Experts of a small language model: a softmax router, a shared expert of 128 neurons.
Below are experts of layer 6 (counted from 0) of a mixture-of-experts language model. Rows are named gate (a neuron's input weights, with its number), up (a neuron's input weights, with its number) and show model dimensions 0-191. Each number is 128 + 24 x the weight over its row's rms, rounded and kept within 0 to 255. Numbers have three digits each.
Before each expert's rows: a language model's description of what the expert responds to. This comes from a sample of Wikipedia text that the model never trained on.

# expert 0
What it handles: Place-name suffixes. Word-final pieces of English place names and surnames, such as -ville, -ington, -land, -son, -burg, plus Co and Jr.
gate2:101124153144119145154149146121141125108158110135125145112142161104129054153113149131196122111126161118137101193124115068149149121115154139156125131139117189119099173141205153120094081151111120125129139133137132145092092111114118119107088156178140151125062111145137143134118167152117122132137158160127100130098111125098139134133141131123112132171154133135135159114130147115131116109099152125112070122138108113129120107159124122120133128152173101138150181133094158098120130127170166099117125105136119093125132174121110147134142164136122151132116147127088098140126141150123136135
up2:107107115130120151119137144129130119113147128099134151118160151119151136115150140133093173140121125169132143133120144114079093141155123138184147128107144157126117135083092098116115141136150110105142125150140136114129129114106161120103143136114099094136162163154114146059072158110164146156139103148105183118118135125124155123146119085188129111132166077125131085102125152159097109162126158125119154159117131142131170109162129091111120078163145115119109116155154129089139082119125150112138157144122080108076132125107113116134079120109100115156128125102078115128099132128108174145
gate3:168104169124165116138063129140152139127129118153099119157125108108161156144111164123149148112145189118144097133120149117152145143102119124127156115119138118081121121131119126109186092131088103095112135121123116142128145127146126154134120152133155144144191148142120105160158124182063112154093129112153117120181135100097118126116113127127129102138109126148118173174149110110140129119101116100130121104144115113162134107105136171108159113172146118157142158161123136167106077142102130121174114172095139130145124134105142095134098068091127119119150149129144133142103158103143107095
up3:173077126177146183139080095141122138104150121151116117093157166156141109102126148168154165112128147103134121114113110107108147054131172147118134133170133137145077158122148105110156111096114153119113087083161137147155087124134126182121135118147124128133144163100147106145116123120147151125160141148128125086158149118147139122090151087143105137102121147144121170173161104126103142163099122096126108153151115135125098112148110131149142121102119111141128118117121132147127090115124142142178092145122141148126124120151164148117122079155136110119116140109108134157071126157165097117
gate4:078131133147151188086128133089127120145092129136121106139137149115163091124117155130128115106120136128112132136125105110133120096158162099113080138134137111121060109118149143159132097152138131166141112127143153156158147079146121099105128172161121156116119138131155160123136130159110126126154186140129113107132144151135096141119110128085136156125063084087141157135068137089088139121132110124126121093157106108115100114100135124162126172110105104134133147132121113121112128151131149116134082104127126156135077125137168107151120134106094110176124093139079080105142134158117135158
up4:090149090155114117141145129116125126098158129127141124165106131135124135087109146153109129144090104155119131092132126130178144094118137084112114113127132092110142145125143131050123157133114129115073149151110118123082097128095140150090180088085186120171139094158162105120126144121133110116134128175153120147138100122133107114167138124115089132133147157097166125178158110140140084101123104147134177170128104126153073167125150135094145137125146115155123133116120125159151109122153131140149121138110134152119127088135117144141162130140191157106154164130159114115124108144150108122
gate5:122093124162127089149091088126111125095116097161112115125116171095132119130089111124063162127157108079166133107110124146144098116114137162097124103147167143108125166129092130152156151126154147120117157120102074114100134155145154109142121153106146113132168171147133155092125163153116144129139154140143166112156149140167109087067123115148120150146182127106129130121151094120180148143136112102091148109132127145097138122149149148120114111101124128085145138126164155139144122159131144150152168137126154189137123128146088117120112123155113124089145114147135132115144128164094087143
up5:157167067152115121152143104140119159107131096156140105117159146174155119080107177112123167124128128115129140102138117178174136094112152130115152115151142115127156124106077113182167148142128127119113120131175161074167129139169130103130179115163115118152149145133121142161123128110112148102122118137145152112130133149141177125097120140146160145191134108065127148172123108137142108158093123109122122117148151138113125134152126173137111105144122102113141120142143148136153084104107139140157096109119161117120120143117123118130095132092123134137122129117142142144087122203148126158
gate6:123150148092112160101127096139127125181167131108132123124107156144162096149094157170132131140148163126135116146120134088100095148156108074149101099112142165102147115095091099145158098148099102117146106110161135110149146134105065112132109132087152145095146112169148088161096143138106113134117138124132121144105132146126140133153102128133149105106134091170135142130099145115169149130110079155142120157151117137105175148155128154093167179099144142142125104133120124119124156094112164119089085120110139125111143157173133125117137096092138085157095112125162139122129171132130129155
up6:136119159143103123163162141151181164099127113155103101126155156144126133141128113162115117175085163084132114107156108112148142149129135105100135093111141130163144139125128170118157128124119150109147118151096081113087122099156111149129127137142109103099097166108088167136140142137088104112081102130138170146104143124117109090124109134141130099121140113182095115166163106106070134125136142082156138066155128146136119135123140108147112126105126117145131125146116156155139171111135095126113110099115108134118182118118125107117096141165124095079133110115130124116113129110101131204

# expert 4
What it handles: Structural punctuation, headers. Sentence-ending periods, paragraph breaks, == section headers == and table cell pipes, especially in taxoboxes, election tables and citation years.
gate2:122125134150092156128120111149117127098076124145141103138122124115117104099119115085198126123153153147115116147094136129152173091111137162168169164173121141077136134100180133126108155122125138131097129145115136102147115103117075158134142144103152103156151155065104121154128122135111161133132107150145172149136139115100109125110104143147172119074152142115121129128141130172119169140109161139101106154100096091145101186113118123120099129113119123098085128165097136140169154106140167136132106111158178148129109099116155109098147125086143122148136099117113142118129145128115120114
up2:163123118164154133164126131109116143131108130094121115135095096163135153130128145134106142165144125144153163110142091150087112117106124123121090137087139093140096105133059121122133074087091099114129146174170146131130100158122173116142143166113114143167154082168134141092139124125144095166127148126124173164084142099162126168103156147156142082201118132155108108137081131139118101118158107111143138084146127150114115173121129126154118129110154114147126133130140111122137140126150119131144134137144114101124098134147109131154133161154070101129128146143142098150112130123079140124
gate3:105151148092102127146128145152114126095130150120110134101147114159138119124129074109127136075161106139159112088157137137090136121129140143081145072126120104152139141106102090156131079090130148071146169143120122106129159138129193177125138098121114143110117145119141080115141140098123131142145121162133151187150168122101144131123119171141154133096127114149096087149147137133111139127114104147118117114127120120142122128124131079103123126131090133116175115074108141099082123115117102123144101128158127144119152155100121134110167132137164115055173103109086138120152117114119123144
up3:129118089129145135122121133124126103165189107115126133124105148133118071166144118094194122154132119132162115150124082109140134121140147124114101117137170121128153098135130138131131097146129125094178139129109112149098144088160091132127168165122146173094138121086125137113141095090098146113096122156119071130147135146118093177114087146113132139136116158098143110117122136118122100136171138108096137103146140127111099106107156132079167140095103101107107156135120123123100145132132110122140141127112084143125081176092115124132168090143134125085123177146131083144154098117114169145
gate4:111134164078141116097116125127122147160108106150122116098113173140154086123120158143140135139125125133128150109137118132144165109207119091115107139100154134121102128177081129125090092107150130156142154152113142105154096128143127114106117117170137095103091124140111094122150070105146127177123122143138130140077190142143147120133132082140099154100130105120105161130141161087158131131154119146134117096142091123153110137149131146141082097129155134137133143149129140113158173111126174172086082135126130137137115110114084158134110154116133141179142168100128143138149112129128105153
up4:137137110154130085122084143119086130137107140135085127120130161104131144158141133157116151156150164105111121121106084168141080090141131116113142153126127132104099135126164137108111141098124143144102112125135152133130070158090130082114113148140143094115123127105105085121115084111112122078153126132145104134104142116150157201115117118163140140134102146089123129115122159093110160142122104106141122140131099162138143107104131126147085104120126126113097080143142088109159110105149190108146099158100127129117079132128114129129065133131108092151105104090146111103098111145122168175
gate5:113096097140095088113092159113111126168117125114121135088121154129127105141133135115140122097162134143165086106089139137117145107120138105120105085122102140131156128128098094138120138108107168108161160153133119119133138133130137157116146122081129157109092130160134137068147109143118139074145131098164137147150123118160132091166104065133144106111113101099066131185109130177109137138115136126120117105154117105153171107123126105135128105159097141160145097139145129108146162147153160151139112162161148123136136107126083107167074102165161117145093157121168147132134154117149145129
up5:124125110110125119162149118153087139074137131124111089149181144125114116131132101100078152117165137158138130098108124144137115166115122128135145150146079151137120151118107120095121143142109149103129149141134147168157140143138148089135130119145162160101062122141099168119109130142133134118129106150149187129148118135152184102126163144101206118135136118132098150099184124116119103139153159093119145135119135115138094103151101127161124188122114138160157112142147192101152112137088105128125148102111136131124150094124160143126140109156097156147148134107169137124127145162157094130
gate6:116146092139120067157115103125126146150104163122098119126114133115138124100132168144090149104131152166106147130121132128148171093135134141126158133106148125105125122111129160080159127124129091131132170190118095117139094134092067124134136110139126157144087114105097122114131108110082131091121130108138147137131119141184122127194114099112172128118112120124113124128099166169123185123183131185120148087134119134131118115123151160134178107145085160140143099185123153127171127130135153134119109105160121148134122106147119124101133129138120133154158187133142149110138123122133090129
up6:099134135147126154124109096130133140103089100139106114118145189107132184118158124126128145160100131125178141162098110078105126073152106112147135143122127116138137138128131118123117150118102139164114169152142132138117109061140157112125096121132113104162136138122118117106110156144158128171127148153164078110092116187139139145131169151108138112177109148115175139114130120115108104091089085143155147152140138143117132151160117086141092121062139140150116096138121126142154143120131123112105098080121093093178150125134107154103153106107094127120147120129106150126110160156144124095

# expert 18
What it handles: Romance name particles. Short capitalized pieces and initials in Spanish, Italian or French names and titles, such as La, Le, de, Van, J., M.
gate2:135155093102158105139125145090143124154120171116150120076115096166140181105141140133133085172161102091114098142102111139144139116123118151134126109118126134111127177136126103140133154102117152138092124145130113166106102161157125144184109155098119111126153163127132100110131100193146127092146134129091104123154127122141163140162106115089135113140106160148185116095092157112130112095094121068145109138134135117078095133096113163116135141140104139137157090135143116122148123143151138128130111150113101152139107109077172141134114128160109135170088166099149161110142111130124117129
up2:120165143113127135100120117138099162147081137158121179154082134129121129128158120129101119120138098123107127150119158106136131154134096124136105137163131134124128118106145151140127151149126108101161127108121129180059160107166131152136182146152147139122109070137155128112116112095105144139136160132096144132095104173155128145156094135116148144143103126126156115151102092128116173119114096114132122157170105105119092129133109136127157159102165137131077127071114133115124141102105125144107142136139084125197150165129168145120076148101126106138167107121115085102124106119121147181
gate3:104179116130139089114110121134133090114143088086156150154108063113133145120103172143126114141097093151134140145150169146159151132117193099133131101113136128089165144068134113153129144121133107123118100136096126135110110171084096129147168132124143155124121117147139132152117162099147126160108111182155155118127103151132088126149164124136124146129148133104117118123099101112150141162131138141122155150131089085147091138110119121126164137119123109093112125134152088173123147123142167129114136099158110110156084106112134066138098137084106094102127120084125132137097105162130146117
up3:155095138140107160136121201138110101139120096117128139145127113132089154114115122113107132121117159122131119164150116135144106149077175143083121091089162167143114160170182107153093134144115118148130113151081126148143104068118141139133145137117160111094123090115125081152085123149123124099097094164127143090133134102130132100129171096164152159135135110096130163118122104139163151150095108118097169118100133133136142131154138130099117081095135144093127140132135114120169120143109170113123160146151105089154126151160105097135159117109096099114135116112146128136134125125180135134
gate4:074114056128142126148148155119102142154121122148132100078125141107095103123147119172139187115117089118135132127134100156148068141132114138149141165127090139109106135140123135138164121130124142121134116147163149123129093134112146137129138108148111095117105123107115103126173161170138124084119121131141128068128117188162162158149148126068135138156126131108133111119129193125132158112175121139155150134139154133118123155148143099107131108137089127157125111163101104085132124129145152102079142164125144138130110100123141096149121151166134135141159114114121138170162160140088107162
up4:124162077084148144124185142095156095143101147135149089105131113132084098110163100119103160144121121124135110139171118140169118155136125132141122120111131127097076103152095144139148178069129136093135103141176139143140075165084150149132144144140129113161127141094104118134113110131102123107121138157144131100133138143148126170071122150122078132176156105154130122119108110127136152123150156161168132156144124085049119134118134127129169100109103114142132127126121101132144109123149141121096098149124142107099124117126134094100117108129120102173156151104102141114161103121113119134
gate5:128120134132111055146080131126131161117116140122155149123090092145126109113110124137178108151084151115149121115135148104123085101168132115122116168114144129139120091142142091103162152168112121132129095116105082150078116137155082134138132126144162153178132092133132139147132098128143121130103143144108100126104113111164118127145119136112138156139126150130148152151106115127108113061122149141151119146118140106118089140155110123077141119134037118127076122120109101117120163121078133140153090146147130151123088112143122105106117070115121141121167143099141097158110144113134161114
up5:102149121095120108128092089108142133109160099144149139120119193146125140157128155112129101148130085119094118088111115122121077116133125152162116120076167115125142118123118088097145149110107119107109132118154140135122108104087158156134168104115125134135146119130160143104144123065119164118122119133120104143132173138149128125155101068099089099135120143138144147129102139179131176144095126106089116177121096128153121141144143148107178109124120136142140131105124173135125120086151133151126076136117110098137110125096111138159134100126172110144086173119150144112098164106095163097
gate6:132103132152168130121116140140117145136132155129150146100099112094115130127168100121106142116152134131079102152119116109121128153202121131165155129092133151131106137115161147111164146178138110164133143188152132142141111137169126183128131141162064146114105096161128168121124156134172134160105166168121145170142110118123136100148131132130155156123168167177141099102103131117124126104144100093107137103192125122132122136162114097126138125148114102088137155107131137122119127078117141114136093123101131144126124126115145144132091103124134147133106149066158102103179128112131116101
up6:114104153134127159123107126102147114131163168091134127111100114097134129117129129116128138157171113103117117139160120145124057099147090138138136110138165091139124124147134126132140184172131107124111112158078128157125142106139113139165133126141115119123141091157108119100104084111141147099123144108096085180138158131119178124159143111142162143170126111140122104106119123146091106114129090093091118136157102112143144159164124113126148172083105113060146136108115155110142137109092086089137127108110101171163114128085134118124114169133158117138127121136132109149173159084122095125

# expert 27
What it handles: Word endings and table separators. Final pieces of words, like Competitors, Shipments, transmission, in infobox labels and species names, plus pipe separators and percentages in tables.
gate2:114158127143115170094176112155116115120149137123148082124129137108125112131086124120121122179142101109119139082133149139090124101126158166158107202109133157158087138114109092104098140118130131125117086120159150149130083159156069123111119133136166126119133149153127150061146122109163183156120152135127126121140151127163160134121105145145126115129168177133084106117134140065121132128142147116136100138067135112154103140114147113121164123124134141126102146133105126076135134125087162160111140162132133142143132109149124086131140119134125118130120147093127156139116107166171157141
up2:127123135123133112139138148132116143105169163115103133143108150112133084114120092081121156131146139117124142104132140140161126101138150131151128148105100109162185122112115125143157141131127154141121137120149108132176110108125117123152122121103173142140082115100146114134112107192143175151168115133137132085104123094141118157140153144115124124117085071089107133141107111141138065118117158135139069151145093178156133133118107092120144105092103169147164138099123140169176157155133150156161136124152135098174143165129130098126097129137091093146152139100170147137114161133111151099
gate3:145172169113158095136163113141162133111121117100119136155152162113151135085138136110124107157129201129157106133109107128146163146163107111124130134172131070079138133132099140151106152113122145088137117148104158135153116091134131103142134096114104152168125134083118144134110144114096137115120145114110126136123143122122071143164154109132115136140132124058148137081102124162084082128165103122102166109178139128123158127125122139101117157166136125132160074130135077092147116120098116128112068120128139104120113119088131145158139101113134130150094137113143139120108124092153126134
up3:129115125104111115135128149144152124144089158120109177128098161142151132141119145105147137155104124144176165150112125145154095133082089140111108104152141114130144131062142144121126135112137139106177116100090126167160154134158131132155061136127117073116171145117125082161169096096095105122131053099154127130137141126152105133139122091106095129107095138140133132116143122162131145124096125104140130140123130164119140118128153114096144174114122131132170141125129139149127106163104164142103156157143108110092099095070148099125142086111136142126085151140135163166149136119111108134
gate4:133135127125104140131139137130123075133121170122153138125087053132131142154136098139132144102124162102136130134130138095155083090146136148134156191119115103144074121089158114093129170162130147119138119086169096133116135167179107128145151129124101106134136122116185110142128133165113126116137159121113142152127116128160122089123165130129163088115113119138106099145096135105138126125137125107135140163065114127096117139113137134165154139168124118150135120125131117133118132150065178117098117140139103086165100074118133110126163141096146139106146163094161090134153156108132137118
up4:107122157139174106134146162097146113116134102131135072120140162150143137106116109121111110149079110096161127094154153147155137130140132121125153117150101167110124126133138129115128075115131103105128129148138125131104085116140153155111132145164119131141091123104151142089136112157110137132155121161189150101120117158114077079138117162157132151150158105098129156180127090107133118124127094142089156159084122125152148145163112118128110125121114172116106102121118132078142146113069117129169113122120143095121129156127197125120086130120085119151133174142076158129145104103142121149
gate5:147085112114117109113101094137108113107103146145168139130168146094169121102114122090130131177115123093099118124179110104090122129118146169149146120130127138101116121153152155145137147143114120117084116158115170156146102115086105119148139119136140159160156139126074137121129163131164134134139144149143118142097128158100129112134121148127154121146140145152121146134120123090134126138144141142127100121119158132113119155159073105107114111098117101115132099134108136121106158126077160122059106104166138146107110141123120134102108076128084170178175171144138146185115084099162160136
up5:150109118133125104141128170100074119143120126089113130138178119101114163124131126159102156131130139124152150121125122083153136101125156120100170102129113112107129150132106116155169137107146106167101166147129149121122127123059145136101150104103137102088178122121104161150057120078117122160144136112140140104058120114138149094108142128132117113089129141141114161105122103136147118141168109124121157096195156155152077130090134124137113106090099158107098108163122138131137165110142120179125112149147118138139102155114123130107122101131113142164116143132121145165100130097094130127
gate6:167127122159122118125165130132101139161134091136137143180121135074128132142124095109137141143127127118134117149122138166121114119147117129127130133128120102101137118140171129143134093140151117191153140177123130131134102139131134167182099118130059112105135124097164206123119108149142123145102111133127170129158142116101129110122139136133140107099127129118123139111124130166091091146158125070160130112147119100175167148151142131141144116159154111120143137169122134158142141133101158135085077172124109169151106128155115171143155162138137160165162114083151158082110155101121129111
up6:133112164172177122163108161106135153145117100151140124102167146135115130115130139140116140105133150131105109146134122127139130087138165120142097108118159119132144161152158110118141118131098100140152162123128124080090149181128104134098118204139122127100089160092157158099128111101133119127159144164147141091198126128142137142122089114125162091132112166155072134101174106127156111149111128138139150100147102106148091120139140091155146128073099150137093098146143112117142153125152126182139132111134154132152126110116079131130144156143146144140147129096163106133116113104108091120

# expert 1
What it handles: Numbers in tables. Digits, separators and units in tables, infoboxes and coordinates, such as 0 or 1 table cells, km/h; mph, ft, ′″N.
gate2:102125161169163097092155118104104132119122093091153147135138135132153094131091124151109125162177140135132142070127119112106134129133155144158113137120098128154150114128125125134132124107074111146155149130140150118130115152108091132194092138140115124149080099197098158144151106077146116136151160139126119128136125119181094130123173145137147164142117125107142081110094072109099133154120157145154179152110090135095119147091129128131123178129143154160086118151132123162153104117117119168108133127127094154163123143095133120102100163138130121136131103109154128144119106114108109116
up2:153118134096123152153108127146135123147131152163103149110106124142130119144161111127146107120095116084138127171144134131185119127058080134098152131136106081143131127127155134120145121107161132132117102118128117119158169139135158155153176123114143147127171120134164098170136122167105138143146099106104167135113127114082133145109076115159124123115133125132111135119149175092140088082118053093105109145148162101160105132152140157138171133127090109122164130115119122107130131159104140096176141141133104119091135103131105109175160167139167133125102122139131143107176147145142104128
gate3:103124132131115132078118128126129110104126122151129161161165134105155113149107152149135101085115100115133156149104164079063161104139175157106139129113130129132148147149098103126126143112138124132116135120105162151182132149101124097111119102160121132085111145108133099155174153128172109123141172126133109167136128127127212110101146119127164119111136156174110133125118106121136106144116132141130132135099119150151096127099088104143137135120136126096118140123094130063159144119176126091133137118124107109144089067130126176108114127143132073121145163097158169137143147159128132132
up3:133145122130114126180122088160130104138110101123141080135100127123169136130139113116146134099155166158148132130086125120134062145117124136149099107111173148168089113123160113112144144188093173082125114145156083102137103131147158156081142137111101120141153118135095159124165128098135130141110117153141092132126117137114100076105121108110162150113135119109134110133169149094152130134107119149147132106121145126093090122122168129101093111139096127113135132137123128123111139152107114112156145188133162079141118110108120110119172098172133131109126139053128112128124102153113150172
gate4:120131117157148142152137128162076157114112184125117140137175093121105123153119103108149108067135129108124113145087160110078105146149116088140117116120140155153142110143154094154121137109128144124144113136161084120126100125187096138096079126105103118121128142137124151151125097128134145096116113118130119109133137143107107116121092100095139122145140098130101102160153144101137169158126128096154097139111077138070129093106103085101134103170131126150156143100111101149081099113124111135151134090115143092140121134121105093111153124135131151059116117117108116148159116121099077155
up4:126148142141152151132152155141091100142111129166105155116105105124116103128114128148104146169159126107104133118180134104102136140142143143115087095165150119135125149054139100104135181159139160164102142178173142166133153151110091106151097120164089131129121111114135139091118143195102122076152131133102126154139120112118136112095160090162167141121136102140095138110137136115156149144110154167131086155116133124127141130125139127136159107159126151123174142126086135149109123130134119076199126116095135123122097104106140086129156122153122112098154114137128126125106137136157140100
gate5:159161119128110096150154073144076102114125121110132063090165138124115112112131111117123095127131135125114149075143137113123119160149113125120189136165152119163163158122151117158139156122149162130104099177116141148145093089134096102149139126181177128157103091149096133144128122169092127134134089160128115111151131129119170121145144157144142148115124163119130133137151139145159174120139165123116101156112139143138155146077070112087126117129153109111122151121095136124147157115153127111087156133113134123149166074105112102117140118149150123127131168159158130123120140134095138151
up5:114134133129149170131136149122174138130116147126121138103140097116115124123127120106100118168118124103137107106128140117096130111123089085147074113131142105144109143191183126108136107135142117178105152125137149148121124117110140157129057112147123119126125136138136133149148076128134133077137141116083102142128154121095124162109126194098113116119130100155150143096127123130098100166100100163100147127143115122123090088162087105144102137098111100135172150169100107100126097125129131117130136137098116145170119162102108129145124080095126095149117178119130183107139141089100115087
gate6:120132156142095141117126131141144113130166134152181155149156101110091127132115116188118142126128120087117127133105119111155131174132113145123113166119140083143160098103100056116138156111123120143155143165100123164125166140150144120165146095157118107108139138153121084128101079080173149106129091117124115127162145134151138138081122123139096124140144160130094150110133160149116133177143151123104162109117118121097079084112131150155142146098170134122119150113135121094134124151163100088140119136114150104141140098141135119112158174123099111156065151134145082119144128145101122143
up6:106132151104127151129109155081147167145112109131089107098106153125147086112153103121145108122104150127106098137146106128107116111103134145110133128169070120148098119094114169116092117154100114093131191072142105121132110149116122129114147159096153169127128124126121138117167125140100123098137124124177148118141095139156147143129087132097145126153097154136130100099186154096127101158122158122137158175130126159152173122136086092141115135138111100127171102147106114141128114104118124141131155148129112147117083114167132086125066148111098133145133144129147110124109153071125137174

# expert 28
What it handles: List line breaks. Line breaks ending list items and table rows, plus closing periods, semicolons and parentheses in infobox lists, tables and bibliographies.
gate2:124128120132090148125088161114116127154147143138113090098128109189103135111123112116099171128138097124102146107128160119164133141128134122118133135143097115061106145155137126148122147124140125155112112146206097134145134137112133104146103127125147113118146132101138111138078142212099184102109138118194121144131136128120137160141122116126120133120113127137130141135119128091132093083137094175118113179110141089135168153144116130182120159118132135140125187130084114120155103140099163145140152154120095155098105098124162131111116107102123143131109150137085120151135090122087130129
up2:096146130111132135091058145106067154176130161132134116080155142153134149137127104126125143160137151136102112143140207102164166108135119105119125092142145138109134142149150167138149145128134121136120171115143138112136125121096163119161101142100180147147149125151138138099089133108117150135120115131164096124140118124147156145105151123154124132122124136106142173168139136088127122118110086136130149135135131173117147153133105160163117120122136172120136178168121115127105118099132095150156166114114068139096099121092133157137138133173116156145103165118125070135119102107109142157
gate3:107143120188128077103133150152100144127067111115112125132080102107140149145127131133126146183135119102152126124126110150120102118101097107181133142144120147122157131160122113126093119110145158156128089164120109138120140089131146126152075107130161127152109127179131152163086124114130101176100143139106142159125148129135127146154150124129108119137173140163178147166107115168128128135118068116132120146161142133151147165133109093076128105141168161107131095148125140151148160100101153076097144102124112100171155156120123104128102121133123112157155092116107103158142132142135112140
up3:126135132107117149137118087115146116121177159116122086155132123133130102125125135131105128147100084089073129096106132110135153169119119117088124128107152112145129131148121098152134107129132140073133097150122132099153159123078057102104177129126122136080133129136155124160174101194138118134135107102104132065116123139103167176097137162157099126115134167084095119143129127130144083130153139126129172147120129093092129102069161133120113134120136111092144126112143099163132091127125106116143124160123146112133139114163118137141120157138146120142099118104143142150140128179117168122
gate4:123138117132097115111128173139121123116130140154175147163104156120109159111141108174089156162126136104083116098118137103096160088147067146108101174130122145086124158145103112095136097148108129138131122138136120132090161116130126124098127114093107168135139111145124120168124149090115129123139136060143143072135152138144135116161138085136167164132119110135158121079091134134097106132118106122117153138138132132142127098150123128136142148159164172146119146159129114160155152120124098159104135141142089142106194147131136146127107090110091123183181101126124119143097140139143161137
up4:135153124157128121145092126136099161096117154133154068129134166137114154104161124103180116127120125116146135129155143097115144066166124112131127114127106164166121075147169129117164106131164115113162129102122137116098113103137112175099129140147158094117137120081120182140108112122166147128080144152126127131143108143094153135114128118099149099145144107121177141135119108110124153106089146157118123086131126121142155101129080102120122174142125141167113125124128103110169184136152187118113141105174128118115155139140134149108088113098106107127076122143124159175147127101125122139
gate5:099146122135119153113141118116130121114118142109082136149086115122100155133127080125107088131132110118123109112166151115122100173101117116118101150118111111116101128183144139135136126131124122116149122152159131137088128118118143125136078166083128155121120153124156113139164123147153132133098094111098160133152128132151112107072143167113135105132109109125137156127159145141131104148077150165149155134115144128108150078111117130102133177122105137191142146109127136144112085138143038091139191118152133134102157182100125103129129155100076125114146125151102133151112134150099108081
up5:113110134108069178100129132144125123182099160138109136129121129160119164155148125128140098090123132139070084159117138090164155148088099157133120119124099137105113122125105088147132150150101114168125129108124142160154128153160120142140137147165164158146098105162121126160112127157097134128141124139121081153090143132099096123148136136120158143125169132165117122122094146109113149135133103129081106116172085129132157105113140120061118148131161163112138174146136152157121171124135104146124086098100129147130157157107149161127129066125138140115139113135120160115146142137114075142
gate6:159125132148092126150102156116148161101115179137107137120165095171113132093128170148143127122099133134137131142163120117140097140124151144116094166087121130107095104162148107067146140131131121155161133144145126103165125082093118111119129120130142124133106111113160140124085102106124121087077169092126122094129084119088125146145075100148131128151105118126109108127146122094147125121127154141121129091117081128135145054132166155176133147122092145183073109109151118104149127165107094111136111105154163074132095143151150133111144117134117133102100144128140132134120136119125106115
up6:146091122158109146120143139157177127130125127135111156163103116127152113149117148154094119119101185109141130171130137097078135175121116115164087103071152116109108135164111152115134123163156162117204152117116080134116178130156098148115130146130090151093106106131144165141142150105119101104121112145137115139128110118132139111149159144107125096123159150117146160141108128121101160134128101123115139159135161094129150138148133126155089138159152116139114143158112129112101098103085098134136079147081093155138139114172168140128138170105162134124165131112136094138119132149162165115